config.toml
n_experts = 40
init_std_router = 0.0301
vocab_size = 16384
norm = "rmsnorm"
init_std_up = 0.0265
optimizer = "muon"
beta1 = 0.9
decay_shape = "linear"
final_lr_fraction = 0.0
doc_mask = false
Below are experts of layer 5 (counted from 0) of a mixture-of-experts language model. Rows are named router (the router's row for the expert), gate (a neuron's input weights, with its number), up (a neuron's input weights, with its number), down (a neuron's output weights, with its number) and show model dimensions 0-255. Each number is 500 + 50 x the weight over its row's rms, rounded and kept within 0 to 999. Numbers have three digits each.
Before each expert's rows: a language model's description of what the expert responds to. This comes from a sample of Wikipedia text that the model never trained on.

# expert 20
What it handles: Adverbs and participles. Auxiliaries had/have/has, but, and adverbs like well, far, plus past-participle endings after was/is, such as hired, derived.
router:515477550540567539504539451523449503573490432458452402457460494534412460507532478403508532562482527416471456514576560556543566529435572466596476584497458462484447479511498526538511460480506514500485573447538490527561514568561594475463489551492492475524581462466475434499607483485407489546462499386476545439443494608535496496510550531466454433462599461513508550499614444507475587452486552526560512519487558512461524495473479596396433472470505451504481425407556499523548537575598394497610498595540507521489422525425460484378521511490509448463518451476447484406574536572529531541517543445570510342438606463492473548502427548503484439470536478513512444540477537499498403505406530601499495424528524474567514502504489489489464493405524520505465472516405559560453477481468542
gate5:523457455369503489452468458456494524446561652502420520556475376507546527539564496483463609493479518512544552556420446433503514496473529569471478529466490473471485408516502537552588546492570445485489569477585487447530482512495541559488450565429532533473482459472462462523372498453535469541576519483468545512462466479445502455499384478457427467394594601488431488522465517484522567491467586520464447542544515579569471473553508517398426538485432528481471536450491500509444504422530500484493493413572523476488415497403529514602500492557522486591463476619508566493581550553539563504591497493518456529546466562551566542511599533529535370512521491413482514526524543515505513476503519402597448563473352565462398481488521508497486563509510469508484486464504449527428539445496488
up5:626481552461536442461510503510481616482540407428526439526559520526534527533444430557441485581488535529551490570485449522568402594495557439466531527566418484523485395471500473464445539572454576487491422463440508477485466526500576451528517397614475468458477471512484560427626490455426440528517491480511544499495467449558534509425564490419492435567474509486501637456522463435498446475462469501507487483479547465593515604556503422474434511488445522507470565491564496606450492484500432430528484529567529437463391512471481471453460420450542446429485424524527466657572499518498499482475443509522392528503516484504538507508562517482462538466454492409547519528564485561403514448421574540460500460498505527458490554527458435546439529495502470580549605443449424481481519512576451
down5:547516554570599520499498547502434595441569467467517599568493641501563485488516544546397476506551595558540449405505466453456481490531475612494509469503535523594535492432581427531468467464551473484497582567541496464500475484441459436543419463556459503525513557427534501476464543482508465478493468564505539528426545533538508428446475370561591448497512511416519502531367562521475481474507481516456550459460522474548455455532436472501637519454479490443529533458477440474467424603535445485493480481519583575449498586432518519550535463518469482564494402541471435450449592523482565438581521470535571433569481547500526475497481503466464521431546485444542471413482420472536525469491573500491471535576555467480547515510595354524555546552505539499528550531513522502580553586583463
gate6:452419399466453451463460418492422467465424549477589480425485478590496471493569467479486448412459563494555514580565499561573456538505496561503543493530566594571479493505560571524585516513370425511516567499466488500478545545473573466546506545513461510470483575612584456498416477425457500558491576569537585477513495598505569536527501540408481515522553494493534510571504557472465457540562526556505531550470503450472397449455571557397491568559511509478503524528495471586499557467538402515499532456452455529517514594604483492438431466506513459516518522458497552474467391380456595504489542588491546504544448512495487492562466585464462557448539554501493449496460507458546497512557426560518441547551510458383532434458486481588577493544515492595538516455445532412497567558560471
up6:541422425483506423590564426460532489572536425422469439397485510489458454586491439482459531539549508567564503556536479543433620453525551458493483504449529482497503457502549533559593468556513453543570500505486576506508439465521431549489575543539527434427554456499459555443510509441492515440491440600461534480476393506595540486524577451475447487516517601540465549451474562470527459471443559522494529536528516506540503550574582444503585528471538456526485497396415587487521496473526395512564517431522500555357515545552505459485535417500462562647512444531513462442539460401560541443506515488444544526540516488480528539501495464460482533410568575464477466552404501481550433443578487506558373458524505482475480455476543565499464530481523560538481533529412407447433504465453588
down6:538456555498542510519398562434508543442532496500519476490501575473521563480404525487551530475571528493579495551532629519503553572564511420530468506493520475582452567500406449496588421470388537468425423545541530585502490615500512483465524437491485573463476659543526563555560535478504517497530548581483488450495475591422573503500526619506471498395489516460478532523460420515451501494404475568497602542549446471459551518495457542478389500549523448528379425549458465473534487512528489455488528484459471552489463461588554452449509499497507605511439502449494494523490526543505435420503514523462582517578533480542492451601529569545496625492552597454538534409519499530443513426525591470470460488472430472473577499480462496523423502541428526593459550501497529509502534553522591

# expert 29
What it handles: Capital letters in acronyms. Single capital letters inside acronyms and camel-case names (HipHopDX, ThunderCats, 5-HT, ATP), often after an opening bracket.
router:532487526542448573453459461401538456513464526457524566495522485530420512473542508575531414530490544511460518495506420510474450431542513577404565457537430511570494398508493605417487525512422533396501451473578484431460496569602539481525484491500471511506497533488559528471567541508578576351453575568622523433493430439480401496504514446522516605465561561486482498508423454541593438542435438425510490571489530455471517416554461476520448451477560509495552555511507542571532530444430595472494547536531574463585511467443520456497485480471519481440556541579541537578394531414547490571436501492513484520503468534424528565418520581444482488501476562485516510471477521502479562552563465450398626475381442546519556441452503519432496554516487529512504459542522515520571511536532565
gate3:481514491493551493429495483495485509518490511403531600450546429452423516531447561610593480504511443495539485483541448566562483462488409432487496494522499595490485527524477487502456544496483437480436623541486536451546529507470482484558567566491555483567447484377562563489420483558480495588587469491501462483537606491424453515458534480532515465527457442477534519568411542441540467483479572425554518543467518550445476485466595526528472460496545497480529442544474504457419487548501452438506434485427527513477516562471538459573542445377513470404614611530559507439554551582557412528517560476488536548428590569511472361467496474513460523448496456509577560481584440498472510525521478496398503481517479478499548505547461482568591404449498470502525525536425355390555450500538551
up3:524516489526558520525485513572604497523595503518485524470452435400570441558472499484447453488489443476564505527503494431610517466440378524459490572547460496622491448518405496499494432607502461512478416550530495468505544511469564575400478538552492461506450445518498555526510458538419487529419473488466500459475506454432568477457496561495521464511509454499427532521549644429529545530496474584513487519497477477493602519494516582425500418518584496437471563505420526453447561486490506511601497458492520528469567599418467525508474522532444557533522553562523548524442487467540577481550573425525490516535528448594547501463489544557481467442582454474503498471475454490431583488535575511458494531505587390519538517542490525588492601422584403542533423469407449390499569446400445
down3:500493518553443613504453504413504484498599525486567562472548515514441525491523544538545476480457509368494474449502528535546549504593543399428556452474483519516535475472495473499559481463508446556494444505467465495407489546446386512541441503530556551467530498535468548548548544582540534567503457530424464487437506442607481509509472606559478485408476424485488467551474484461448497496508481404492430536524535495597520508413412563485564493582522540507484484451464560383548499527362504559574458469521502458504486573535484546511461416373500429500425434616597571520572440558437480515517524525516506495444530528522407512440504492462403567460508442438428461500425450575559560567439515496513389464474515508460401451512438464506420542444498419509499474564431521483492512467541442
gate4:444517500519499486511531527398519551513536508501542471463423465516521452478550523466486493546518481551471466566537390474517414461542520485453502454540519569503500458501445432608523483474420424533590493528490451422585542617440482563420516526436454546447504546448557418497404524547528428592484433437441492517416474415469498526516428537491507418520502425459507505551501549519523548497536543532424608584519524436461533525542511407548487539548427422592560479441431506525563571518551511555466440468521576534454495525540525502475452440462493551543610518659505466472495523484458624566496553594473490415609554513538476469515536479445444467466474494518480450530539459465554428458480495569532371536543445565472429489454503494518455447536532522468503473389460466520456505402452418
up4:596452508481531556503445447569498504437455466563440449413546548498496478524390570523443469541472474526519481605483604528569401436529511526508442502514519497450427410485446540511564578501467486484468600548365478501504522468455479490462529508518397505517462515386503440542449523547431491459469433474498599491502551537522530531506511480486493464458489525606548410574527538453498473545542464595482517547542502551510599498464534503600465548509551493525524434504505439526520504449510456528506463468456459513437556558506566471552480513583503508382521580530443598507529426547476532402478551503511513485453467599461498497496467547556451600539523527516567488527588520423559511415476463581545487563456497485489419517579552454512533371476581370598459572532548527497510604504467438
down4:511447525488544429510491487521602473482473526513536507475519524569441490508492562532495584458501455433534491520462485488518466490423427573472492489512419531570499559453510505499502458495430446542460453543498535515428585539471459504378567529394587356525490485593482493494480509655431507568522478479468500489553509538525548448583538616445505529465510568450496545498529540462542475507493555538367503569559542442538519560450450428522442478537494465527545437491543532440437507430471452521524441497540534453457452464454573510407449546505582516436448506440567559456456493538394499460456451506448549608611558494548448518462477550525486561480594492509534419565552544382512407498576515581539436524492524601578467549531561567410545513523502461609539459559488467502465519546514550

# expert 38
What it handles: Word starts after quotes. First letters or short pieces of words that follow an opening quote, bracket or line start, such as "sc" in "scripted" and c-, p-, g-.
router:404466515442512505541411562495539539463571559496544571523565526460542448500516556580507472465450519485478440446591507519575447519472451497540454488501517544590496547560513550472530579517521503534579422547437501482556454527507595472489487574444527444522625541376477509552513520447519546476465436564426552524443442466523425545485494427483491481495605563505513505528438417585546472507506419525436562529537483514529582533442484403560521390448458555509561582557451430560540491503506454517492476461501539419422535435472512581564573551522443588608502549558479496511399454473533431410428488517538495531495478509489514490591456525594570514531443603497481434465476548522545595473544511440568501486474553472560591498515523481503532556491528411405587549452520463490598459493447471
gate3:575604455435481492548531475600469536601480514508416453607449378475440475515505437520558532479482500489524494467495502522529551548530490474511591690496454441457477549523566497512572517502485551425505538433442502470579454481422546614435526529551395516523486479535497438470483558530551472538377467396469526541442592565476563476429525496517460506466558490452519536441502567528569540503537519489546500435411477569559429536535565498516436599442487571551543434481600530573576527589498491486461475519549495528499444571479491488443471472553536486559492397436517471516604402423408507508503459489500470561486475498510481522554540558445537531481462518517488499540566558502550435505481526496453473535598487443454611513508584502504415492469514398472546517543564520484520544475439546
up3:441460457496470520498440440443563461568500492490430540434536524402602554474531517474513550479472473564453545509515508467482466535475426521453503504501408501369505614431433504459570500598459513478444574511486509512498590520497522507583542464507540470493471373483491508421510616498529442585557493558493531489402492497558533449518482478565517550454550551497481554558566382532435535518494499576537456499497465413474544535430585497462543459553465501501627486484460482493601541478539493473526588456513492480637517469569455518473425504556413496514436488542620472501545495487494551606513538445600486480553459519469427480522547543481525437546551466550498567419505454667540502526559453453482463438575481452446503454534509564515468511458578570438517550446428484514447485438458457
down3:588511510528502486466405559512411479446486517492440487490453542421530515457434483479470482445475427524543499477534482454566575592600486492440452459487384551446487519511492505405584484446553433433492543413490514588503535494650385443573604542562458416569549469505459447517536581467446564602480540524486475428485521592595469519493510430442612505490586505480481535498487497511559499529494479568485512496516453456455511499460485480520467507469538493471515490417432394519508569559458504516485536581450480513542491494562538497479430503528541470525562496565490558522472539484542517563473477552543460442582434427488526541530457522457476546573499572621539457532576508581465553410500486579467496513466481530422533520453476543440388516479517374456438589517428500481501508524377428
gate4:445470516565534533552588507486545542601438487612573507516521521369463545513508450449470486551459560489426487475470534573509519407572492523512510501463495487457470398454510467560424513499432481557525480635484431498570490592429546494564495515477468485449553536452589484458432563526511465556522554529486429491542551458425403501417466478439452487448517511558576345517472557517484486397486470565487542569545530540499467531579412485534458509582521509467553452479435424511494545566508542475531456495488565466502488547417449548411485640511525510534429604564460558518501513460476480549473549579494495534481401522445463562508434542587527529461459520483471505420583494381403503576514586471509465476501566474506560475406463526530536462519498478507531460460513506548392526480465532
up4:592495522504569485470483524503542533561489459584571511482581526538507495530518495555512532459416503454597484496428479490492497508485537543482516559469513488433532585509503490508412572504455567556437500501509516429573518447507613480597504495450486506538483458411446550499496457402441459479504486342370486471529462509492513557482449544502502414552433547523484418532525472390537518474489526529563546433541451533456580479496551564541457477523526504523546464547479511555462426537543556520525571530360495442495544543454430458455540495498524573509464462443558582436446476524474397420475625518464527571517514470462465506509439366529550563504594540414436486483562475558484536510429533500586526489431535490509536450496391552523507630451472425469583531532471473442444525432575592
down4:435515408397542544502379584542500463510548545486493493552531497480475573515560587600572544489485490527504543592551441455490509535486522488381473527471521442472437525594514531488459519462510472511476489439553514527570397439444539547488482400410532458447564511569505498515494451452582458517441412440531486464521506564471455444581551506531608547612464506416412516505452568504528501484496470445450531472614530538474456468516497518566405388525443408391471607543497536527434430538436496562462468487518481481569468564460431510446451504413506507449443433448461493544540480525508543498456531535556588473461566524478484453466536507471601530522483480476448562510534515519524574470495520531470550502439471497479440426448576401480424536415564530490435517411513493490599528552491580

# expert 31
What it handles: Sentence ends, cell pipes. Word-final pieces carrying a period at sentence end, such as es., ing., )., and pipes after header or first table cells.
router:574560511584546498528527506529485441490523451509496584541475580543613554497539432551449456407473460478440601424456498525523454565463484465487461512507527483518553550538456537517465472490497443458524570529511548475496528571574419464508489534518445474529416400566454431490609433494470449575515494388509492526477478510447360499469522613590493442497535568500504469407553462546490467464498499552494538651466525506427544441447453538473486486590477476436377494440578429450463510481435439506427477608472543506413467477484469572597480500473466557527534460511595463492537571617461509551522519419501474564472497429491404544533539503511505605556571465540423478523446462483500417439431487506428582521454520478489485480546499451482592481481474535552526497422528491559511461443530465
gate2:539522422501454479413417565467511490506561555557489601591537471450571599526553513514573441468552503509532486528518512493482442418568500536506523530435477371562569409454451400521499539479486471472516491542447474570446515573559385507519452504518508535474428589558470466515498486467574470497418419480537531545437438415491499511541457456469499462522459568322597481508565496451520518542512508598454527544528542538454498502514536429499447479494535452550602526509478573590531533429425560616456416539507418439501498520428466466507506486483405494496529501494480482417536512479547434451556498563591479491540509481518507578542550477507511477472414441498511462455510505459557418527571581525388492490503484489648576497543539520469516528408517555577500508484414506494479484499455418
up2:482563401489549508404554400457497492598474452518538544507472525527498525463520528528536559584623518528528463452450440517479461469463464524447462463501507413570535503597559530499510347466535481531478528496450610476464584514581521439574487513468416477365508445494453590529376426441466456450449564511514518565471456567488462537494537532528529504537572451510448582529463537554413503428424573516523439488380474471444470488410443496467529407485403525476558476505470536529505529538475593548506465561475514558542441551472471446551466510470447500465561382534456513482477516559439527506415475524528543562476516533602477490510540508555507438401525484536499464453519550560462494540500548512570410482543448569494524496567491482578468515564472494463515589554493445461430427440408535
down2:464498519474416457506478485477510577575450588408492528419492553605496525496525535532543459412429510503473504530479497506431470438513497455493558494496465500531464455463472539574518440558558491422490471513546543581513446578461496498484513488464508486575470502453517429478453572531493539567513516594605528413439428550488475511451545459389529547531515429544462519416554500526512537514506515458535508546544567513474551487372486511523468476496527468491393502364486418528490527410413638465429552462538551480574502389500516570487554488555466478468468479501600517546505457503501586503479476458496486453474379457403596416513477592508449442443508555603514452496448462520491520536437472585528527423457449478445488397457447516610469535536513481505597434499427414494436563421468497
gate3:435502462538520534519484530534455528487521368462554507510498496401500518486470435632534536500474423447453583401477504422431487454589512511441623487508549484481503460542498525498573535518521575499488523527476537462398539445518404508491412393570505577534500497480485492356483553507448504546534498538479518487484501544528481461572453519492550547494593503479467491475425553494489606517402407532596531541510469558339466486384494525500472425528535508404476599554428519427568502513530448497504545488474523462467576504535549528464479518473529559622523511513435476518499415442543552468489435588545537502494534459498516537542545435502518461533453436498488530476419491468486576455569487509545517610584495508518537505527545420487422388534539518450426615520523430472437476532530466
up3:459447492475493548478376477494515390514542558478476506497512463457498476551422502476475503514447445481427563549552474500460524476484549526528528471409547486564464464529552504502515503457402462482519571483491410633474461561522574533440498513535559457577517497584575523498612560515483580507584570496538517393525590468524537549566527574526499574447511453467440512473474523463538424497364465564540532472557565517458534521479464506546494458509547500513425527565441492527487470576496508563485491447446467554570385487523509562431528602607465512520501613597525476477504494429515566492507505542492475478550467577480444513510489482549368498547401508448490518550519515556504548483513516537459406427597461546366509513545572502549552518460476390517375447479473466588470566471548561
down3:657576463538500515488530590578478616443504503489487486518442477435500612463441479520552531478592423510506472470480556531479489544551465492482525481543554495480433534390451448472449513518556536511571443498448460399508518452475417474488563598466504515506481488547423489475482546371506540527467421442549475532487438516489534366563519471548465499531486483463448437468453381658498515496529428466474530578395465571461482447491433405607546502431524546423456462458519458451485486533549528444518432567497579491519559508539452454540449455525500562463501457457443565473503499525549411486506511475417514551501561475546522458549424561479608433432522552433546477457458547476559496533491531488553519442469510451542522484515452438407496515553415539468590557417545517522531494458484433

# expert 19
What it handles: Table blanks, foreign syllables. Blank space cells in election and sports tables, country codes like FRA and ITA, and syllables inside foreign personal names such as Miyu, Kaizer.
router:510489565557464501566556536509528539479468526467520485442463499489548524600543553515521556500558468520507553586565460480504523442582545489449507465435505526508408586507486546479483500523516449504494583512501423445390546546485515572505591401555460464477406453501471523522476481506508486514566547487512466510549523440458554508442572511537495471438427481537559452484422564535508490558481589417618470592522527489524420589534632439481585542488494395491523522507511537507522520567433552497555501487423448495598495594461508450590484521476428508538418527556435515497492574510460439444512574547568508542602497479439612454490427566509598510482527466410476530430513459469501484519585454443495584473491524498540550436536560641493445563582521605532497405501613472515468536514535440
gate2:551607499512415428430486497465485479552465468542483532513540530521456414479513503487378500511466495553533543493430536484509561582527548575473579445520550476548586556521485483513415446567490508514551538384569551407558425424611502505502499475444507597486445645488479496562474544484532544562498452536578496477547547438556460467487490523579578504522508456581555476568561446472448490469470435538459479496486489532492554475540488466370575503565486510561454471415489489501540501501517438443480441482587478460498472609486446498481476462560459508449483508452517466485469502528498475590445588545551598448568372509488476588536508590597347467515501565511494526453529464511482467455579453473557485376545566489526521549552459490399483466500489446556546512548464528483545512446496401
up2:562497447454502497546496565518583524390461528516529531466559522606512522560502531512504448424496453636413488460503512486444568499459477510551565518608523565586509491467349477412434505488532601520472526516474498492531501425487416539555586433497468504503481500615545478451493497371447499497520489430514436507512540525443453567506457526487557506470430522521532505597505470576481464486469394525653513493464530463423479496538496514423452488491466415486501542579526508478542484538466489546473484469517546598545506496483466537596476440480479391475563508472580486480582558517603541415452560570434464454524466514484508547536506495587467511437508531543514459540501586536518499460579462537501421498566577505528556491513471497460511366599511544583455548566541495519645520517517521
down2:566431543483533490614452454494470477505514496485505557458566454464554594521460514519460517492467663509448551551435495507567470559554417460481497416496557448493497545510534629503463515471509437492552494470472536530528503501462444416465540571457472528449529539540568425397464482467589556503583477508461435532572482533439489502601563445588473444497519474567569547473427442559442539554467452519483432554462525483498437550458487592581538477455491453507457465552493500619553388451413457497543479505431457498546416587489521511468445432536491458510534588456478522493461410484556388478471585547545543524493480501575414531635497433474508504461474512435523498474528536499446584566526465433534593529509457509478406531539438466551515573522513510479510552404471557467512537545401517
gate3:521526584553464467575520511462542562549466470584552485527530475460419556485526504429541539501581577574579398477557495487467501433446429490493475491602537467445520595433553571520585501490498342498459477473491503528524546404486521473493398495480449416462491520462527459499531570561434520562392476463416508456479604501551505494476472451560373479548509523578472462604500539561521459598505507493547537415459498567436527546528488486608557560528478562437531415384623475518468490542499482532538503503500506514472486449474432545544552498534488541440535463467423479478492451515461601605493536438530515512580533515486610467550437474493438581459499493537478513428650453433558489520512507478478480512462440469491478495480481494455558575488466480440501494536517451399561542565539491
up3:485491452440549481489500498469541580454578492462449483444488427468435511499480506426476536443468515506490562482491423564514460460566460464535546511528568455620471460541459527506396459550438544459501549489503511477551478513544473435535438497465542492527495427467461610496445471503472431484547510514511542578518475466472544492504456491465496473608501574462562633520402486595522504421463531512478431523465501530429395590463453592490518388494582519529545565471447465530569597571449486527543526510554507472415472607496407458527486451392504469472542498539610432505435450488558493547408453504569478466470589515525464471453532359550430485550429435544423529436444583553361512519573560539499439525604466582464529545443568450503471460482507543497534503460560491510466496525479494
down3:498550418531441567558498519517591539496504477459476436560577442492565529476528518427567549424484537374582517477436515495459489536547477591577557514529535552524477489498515493405519448469507500549533486479491477534569451564462455528530492389533486491527380508539522517452499561450497561580543457505451546408481510481478505577450485504490482520488461478536450491574502473534405544525499569609550504388463550570479480475585512535510524469465457475466476508471544475533571550554516536478486568408520516554481389404458479566609530426551496515489493441627514521552454509602555504497556482472552478559549571487432437435525503423441550589522517500472611531500494476547358524576455497649479469579526528591407514542520492565512501398550516495532472435481551592500467501528529519

# expert 11
What it handles: Common word stems. Short everyday noun and verb stems awaiting suffixes, such as end, hand, set, fire, plus the relative pronouns that and which.
router:468617509539521519560514446584391524476480429465516429479487548507511486485450485383481377524521470489433402514539502481452576451476481494554523480519544549393474479492490481456459484498462525509520551525503543470487500567445540396401432594491453536446540581543510484508493495554467475524458430489472548462435513493523593509434527509434473469540598492418449386437510425484508611470541506455505526412462561562578588575530488570437444545494445447531473557490467454573505520523499518523454501470540531574497574545569488428390465414500509490471512442415412484500556464555401464578456500569602461495505466507519421484431557496503464430513477542535403459422480535465534474550520558468489432467492477460579531508437380490478450548479540505473510530467469584572445499601403546
gate0:464455486499390460488545561566550508544498494473449482487491529493526395520452484576464525531475477505442482605560427422459512492528469450575544453478537552520500475483595531516541502620525510551581586580513473457511393578432489535525520445459447446495462469485518439552466465467612460400441497459509477546511477391520519457390517505488450580528428539576427565519429562540452481499500438445430487513434561536504472489537514609550496489559498464431584453511485501489439406515415505498487511581411476523466488444470432528574544471591542514479490522575460492510487499520437571465467437553500600448525471512572495566496527465482444538553491508484527568487432547494509501511551482446470504463516502569438410525525480426511473572591618591429485553577368504487469438430378495
up0:526515442495539555466450497512508450511495557495457574559472529596548599443533490478569589476519534569524479423508446488568426546529445480459522549627523487454494484481532534545514426549623536403473560564511491500454450529389446419550492514466526616516547494485402500502581552463555449641566500469534473529454408495548470461512591485433508479518459489512464489468616454576455534510498501554510545512520554508495463550495564490458489553575510515558501441490430508487498475525453436474527594506517500525574529478456587458473473474490565416441549506543454412459592489508499548468445518569498573554523433593421494450461544544447469563385514522491522571445431535456373478502533489542559538475539444519451474458499469595543436552469541443505422532523538527455589518533401608
down0:467534363531487580483460545492436538476503538505448438515536431503553457451492452491534516512522491480550487489538531471512473462554552444429536537533558463507472525469474460433522470423502532458432448432388542527550442508482473519539441519471606572598433465411614473462592546467496508494485416458461553475527391476541484426498533473613408532579556403434482441501541456501469560479443419541517549642526525492464505524552513480466485516513485604551530509496479503533515477447480476475556496501547530504509523518496507457429534487474381525565478611532629528520529458523588583432484533555586533533537417445437465485405493552445639492441484534478549463474533430505454510536438538423523566440455473517611556512534509524528481445539401426410552510541457522593501487514476535
gate1:506474537569555564515497455476471461503512424454354534497472594541565528499498394504414549404404536446590543579474535463577538443467554576577544461507436523486498443568486544442457496465464449448538510483484538458571491565474499464490549535586454576560433552594519512479433498530421511425552499547549419519499466550477555514506466505528540476516483507492422520534495492468501494432579516616540500489518476518445531519458507458544480504449530566471481359496431428590481560497540479467504546587498447510524542458512465443556502541451500494511463527555596436451473557450478434558561463509558501550512495476455451506479508509509492497512442461611548495560471592510560530480389536459509523489485457494475476541528454601477393415410640559499545461438453539630443390490432532
up1:539372473402499565608516500505544483591475501504458552454531507494441508462509539464519499451435472488475583481553558476575443446618495468378497512510484478409406484458497478438457495505501580420491406575502602504527528458493460622482492430618470548497428480482573502525605568450616558462555605503488586486515488453532435438493491458521507575475490450583485499465459487608492604552569456522472595550494519531534539567440566515493484447536471460469507502458538496481483516509566504518405497433472479619477503594447471473507544503459486539549511516479512487475482444486397448587508518463489541529446514403482405554485492497489485446461548641532458535480452515503477575475457535505579426481487393533482475539473563568518463461376486498544501501562520497517497534490520552
down1:499514524503480603549483562500496511468557462520527499455452519541512525437324530511411593652409518437497540387562430423545467646499493482511452516478494469480578432620520400490610458518520402498507512522509499494522519556469571558564506453540438418482439461589472449548471535515497442535439464522491444522468564477479497506509421538451506592544449434566516520542447457511567530497516525593625406464535503508616519460472508518444505470483511468565457491456482477403474497588518420509495582561482511481481558547469526510604562430433475454437437466497533565487480531424573526468488455513496463444470457549493456546551575504486568469392541514479489519492552511492569502469529489510528454542481427426531525495572473514577444462514523440495541405507475579556484527517488526

# expert 13
What it handles: Proper-name syllable pieces. Word-initial or inner syllable pieces of capitalized names, often in sports tables (Hulk, Hulst, Stuttgart), and the ==See also heading.
router:562491562481536490506447457503521460523579551543539395493514461588500518468543516550511493543543564617459490415487515490464495614550477483509497451524569499560486548547462484470571424493430501470409494573490543401528528418572538528436538537499398518420440588541555438551483471563536496448512550551516481432606515531460514467470485546507535537472613507508436642526460545464561443581450462431475540515495527569372533537521529395518461455558520487571427514497520445522459444547559499558498566432575484547580490469464541525595463466433460520579547569440489525483430572533474461366527578464441539500515478539458569549538441546458542459435519440489449500575495572484519401527457462420477456509455471562500572496483449470538485514540618505483539493539477467488476559584450548
gate3:630449520528466552518554574492561488450524513521423452416533450463542505531530505433399511441471532500497492413504477553504415453484443532519572456552469491485496438523531537488432567515493501469493473560459464541450478498422432448485528485471525444591507514596555440487494527492491521538507437465429520463506400591415542565460503489511543510489577559504464469417577493504395456548505557390442465512516430515422494607636619432450511527563584552413429437450506490405534476582487543592491480583459488477417474493530503472527577532462417463384507476565500493496473601506411521501526429491527507470623527466445490557597555405581455514533527530580518569420470595542520504436535575488539573449505498500579442517519525498495500520479448513495498486510553492503531507523454477
up3:440517599484594546528501599486449485506406494563478502518499522517417459576448393425545551530575473462530538547515419549561556460568512479515573451430441446513503490521472475486540459504477479443541559507501508466539551460507569485609426476497493439450562584437524600539479478465406507498493436555443505417534468491545516484536476451509460483476545455452546464467448592526509492521518457469580583537476508484534522493479429388505525497456480408400472504498534516508485506542384486334533433552461498548462513567474437513506609664485516504518544502500450528470486542544488526508398505612531495413441465539479435483617401557527506505564500560461522479559550487534523529445543501516548533550368449485467523457517493537542482587395475571429545540522536521485552558502501441
down3:484381489494507556514458511480472571489471539522463494485532637443478432427462502436436529576495615497557483559462467453513541530414417542559472511543507460467495511436495456398440483448471452506469419524554473597476528487426421483479520555532488567470533509557501528548551454479534477455540470536492583367594442497528507478433553504558461510559483388519588586468478579569607486571398517444586570494569475453527433472417468472507485504449608513435486439464453536486588479518535469552436511351535557534502530502526544541513517581506518572520423478518557473508511516518564480451453512554561470473466480504603435501490477521492580509466529504481554390463475410615529492473457486567503472490381545479569518484507590566514492546533496510514555542591464528528427478540490517
gate4:458460555540513454611501539516511513524393576564544474491442541437544481554535527568535581569571573639431586520512508458495475426578537464489518525501470437570520552445599472522438431474546542566465582467467468575492495542512473533493429484514538498494507409491471471513533558327503457482507492491512591486539497467465571453570525466441499540476542490509584426537552572475498457560552561552512544536476462443558419457561452435482547526586463622593550482527504424473590598535522547477544512477502519519540439570518546466548493446483608508577585490580596499417553524519459614549500546507552511477532483476491494506517530514468440455419473409523521501545435474494500450431574424545503470522460477408508528557536538508436533500423473570493490453582593474461485471538512496
up4:512581478502464455494475451580496442512545560553534501538523583460525436528459484466466471511482451562508492500526503532617501480393555526435491595409511588553589468492478554489559513496517507449404475506528470440367429525515445605513591550433506528427434596531482445501404434546540580562562479501462468530424431536440481495515438418496495514537439533495490477553480499529453446521598396460534427578534461471481446478519518486462573492448492580447508512457453476492506506507510469398509496508578536561507526410518412496529546496561504568569508513592482556566579458552516515523534517523593505498474482493498491523503626445499529478480525570406452504546418565530471389544579492594510609508532460540524489402461501430513488528490450519426520463529528511588561477618490599
down4:492574595493493535509402482485533462449493503524486539458509581513602541587451564432494474515550475450501512439595506500563538467470501373486450473522600506468523405501582415541544405511410492564420495471462551497612439672405470495490421571574442468534608495561530543560479494579553500535397411568504449522573470557454421527456599435518479479523511514493521561588515445513495550505497433562444529438462437485581482493514551418459536556443525494513549457475434573498465515534518557500543527525471547471467470476490521555388477527492456452444458548500524568577561536526537532532458513450484480550452532603443524565528509518448552493552455540531512471494448505513513568444567443509462448460528522387616465511527526469454518515545472564542533480475495482576569472483488442